config.yaml
experts_per_token: 2
d_expert: 32
d_shared_expert: 64
moe_layers: [2, 3, 4, 5, 6, 7, 8, 9, 10, 11, 12, 13]
balance_loss: 0.00117
init_std_router: 0.0208
norm: "rmsnorm"
norm_eps: 1e-07
optimizer: "adamw"
beta2: 0.98
grad_clip: 1.0
batch_tokens: 131072
train_tokens: 676100000
Below are experts of layer 9 (counted from 0) of a mixture-of-experts language model. Rows are named router (the router's row for the expert), gate (a neuron's input weights, with its number), up (a neuron's input weights, with its number) and show model dimensions 0-127. Each number is 128 + 24 x the weight over its row's rms, rounded and kept within 0 to 255. Numbers have three digits each.
Before each expert's rows: "mostly gets" lists some tokens that are sent to it at least half of the time. This comes from a sample of Wikipedia text that the model never trained on.

# expert 97
mostly gets: " \"", " “", " Je", "†", " ITA", " Sir"
router:088137119170165102127123092127134120142146128137137109113133162126099153108079106148116119160169128135159100147077172145137095117142101112114110144113099155103125155091107161090115110106116157145167119121117150130122088125161125115107125131156108165101154152134099117138134109154121144097098112140138099070130102143154124164118147128095132133151109117169173175141120109075133134134081
gate0:121157119102147153123122131094094148123115092152162129139098128158104150153154140131123069125093152167130170150147157111123145080142094104086154144143099139132170167117128135108120152096105141139147088148072134143129106128147108137131146090054141137135113152129156159138112143099141133122156125114111166092121141157100139136144102153143111094115118111144161105112161113137148093142092
up0:121158123120162144136099152117124135118082145156098111135169119092135118110141104179136156087147113105160140105114137155156105124116161158100135146141157120126115104133110166179119163169144130153153120100141121159138073093118112132156134099129139152130110113153145117095105111102127138139148169115126095150116094150123154104152118146120110211165167123131135128114111132135121168077110
gate1:116131109120134123145077112114124094130135158156076167113127123116176161127120161125143167122118118108128135112108156153131150162160152160139089136114125186101119109128087097148152104111124135124186155148124120098170106154129138107108104102159139141110154109110105087108104156176111142091117098154112123161104112153112119134131152095145123126120092119107110152149107121184089159113137
up1:146107166145133114118133162120105128124064103090171147096128122180149086118133076144135146145103141084135113170113097123134136131108124112117102143134149166173152131118093115108126167179126160141105116090168164137085115099145110109115144152086131081125126120123129125086136152112148119115126128118130128137149127140158145140110162161106117132144150093124130130157117124073136121074140
gate2:129159135158129149124097143125117145105160115129157110113111127089120134126142113127099092130162125162138135150098160115105132105124138133122144131097081146103127119116074193120142109106148178140147146116102161121109141085097098116095118101129105091134161124157139107110163172119112147047112088111069113148148099125113105122124158119130127137103097123090117112099104135099123151141146
up2:136154093142137128126139092144153095121176157124134175169112112118102143123093151114130125137139097129092132132125119125125087094140090132074105129126109180149118070102139136131105109094141103142157135063134119136094115122172144113089135124133124119106099178120096090114084155149124167158148101150168089121142147126118123165116106112126134118106134137134101164138123121108122147164149

# expert 3
mostly gets: " because", " saying", " stated", " stating", " said", " Vice"
router:096149098141147109124104128146138111139132130164141138114125164117092136102110105097100099126139109176116084091105154147119131083131091101122099122154112161106134141107123159111135112090132158158136111117110122122116110156144120119130105126145075158101093150157134114144178137152143129097127119138111092037112082117138098116123158126112109132145131079126118170156126110103150114157097
gate0:153118108121134123113135153112139139112111094128096095117140142112142104158126120116146110150096127127129153109122137105186126131139109082139127151111111169135098146156143124108111108106187124138107137149117165154143112100148110075142123126075095076149139123119214118110103107150150166114121131135103180116076156155112117136110130113111104124152144127137144171127099175148122120137162
up0:141132147093151127155139122171172108118120142089080099133164095113124127123142105115145139119123133130081094117144133139136115111151123147149103121119110160183135176119141122115127120070129156100125148140116150163190139120093079110139120153155126147166120122120174102100134134147166143091118122135102107108078132089133129127123145137100147132126139140124103154181138113119104116175179
gate1:129107138137175142118150151094118104099146127173151102125133130096107140115146156135129111120093127137098103131135151125139150155136107124141117139151103140097131120132111101116209100105109152118102108140151107105106116153141115119154185144119170123070161125160131084087152168121123111094134104139115089113124136150184106120120127159131141139081135070119162154143125108116146128110166
up1:090186120127168136080145191101090105106135092134184126151102133136128151077161134123132133120128139134147124117138113076112138096140120115128107136129151109165122139133138169104146129138094156150120134161119102122131116123141141139110134107101174162135121134186139113146133171109119153157124180133172079151092105152140113139123135169151130097113124115095153144137144156131113123111145
gate2:185150094141145114132104168124120112143154070143136111128125145139126138089134127107100196158118108115123132122128098105105137140145097138133114109135144144114155173140116121141142169096164121151114122123136132129094087164100086087141137170127159109065148150129137110167133122143120141118133098125147096136124084149166094145131148104127144085067146103145127117159135130121125092110146
up2:086098145093124120152078151122111123075167114176121135173120109140128133109114108091147186118135125133119179171124153114149109118113158115133127133098121135164146133124147104143116158128147104137136151120095101168129150107131091148118104119131120154142104153101144112102145101148093131134136142103173154109143155150134130138096124141125110209179146135106099114129142154103127102171129

# expert 27
mostly gets: " followed", " does", " marked", " follows"
router:091116109153164142124130094138129104151145143140132121121128143110125143116110120163126123143141112129138140106086149133090112103106117099123121104133126141112168137093103153113142074102123103159148132109089119114147093123107168102078104127131111143116148143144112081127150145137183145129136153134108114035111104149163071091140129120125149145145108102144140165101109113076134127156089
gate0:139134118115186089117105109109129151111113121155149116138142146086128116134109065139137161111157095112116126101158151107120094133134068133152083124143109154140167160118154140140112110165114138171163158137142140135109164122130142091151133109148076099110131135109105142149164119136090115100106108095110166094142117121140102130139138114122156120085133100134096112150156145078096151117158
up0:155122101145148150089151115108124165153132109118137134138148149076167075145118097092087099143108129117091122110160136156142093142160097117137122142144104122118113150130161109103116091168137148145146128182139133143086147103131111075118135108113155116132138143108100114122138129150083100101098146111095107118122097147094104145094154091108167132091079115148113117136091103111120120106149
gate1:090132120129185145143130144125113105166139145134130176132186127103104107090147083180092121121169118134145156128131144134121121101146110144110163163148138132134122089119154146108098111132110117158119138129118130149157128121141109138131153142116092100067131104135108087127128119139112132135119126115113124098158096106200125105156162128175115128156109123148185176103108122123117133156095
up1:103153141127122155142129124141177144138157155092105134100094113090092149109127104152127139164117086109116075110129109100084165113183112141111140141135152126141129087121151119158151138126118150150153108089150123170148110163126142152125128091136141170128106156115096088085108141149111127138102123176074104120141155150124141160165150125129105159130131144101136153095134133099147130083126
gate2:115158097105150136099135150127108128065137144112115135090117179135091093113104171131111100169120158150154136143126162144092103122127139090144192127102111137100107141134138117129116179098148128139129143058099143136141112122132110143105127130120101146128134095115213111127116112101108143131145117154138153121124104144134127130152078123172129148108109124099161124160151137139128137097138
up2:121145115140081175169136155136124122090147122149121097133142140131087120130083094130133158120125148123144125174154151160155111106139153156095115155113175117155106143119135098137123133121112102136108095100129147137139137114092146065099143129190138130163119140132120108140125162121157134122124159154132140148145142059143122109103139132086177178154109156118109127151167125111162157142129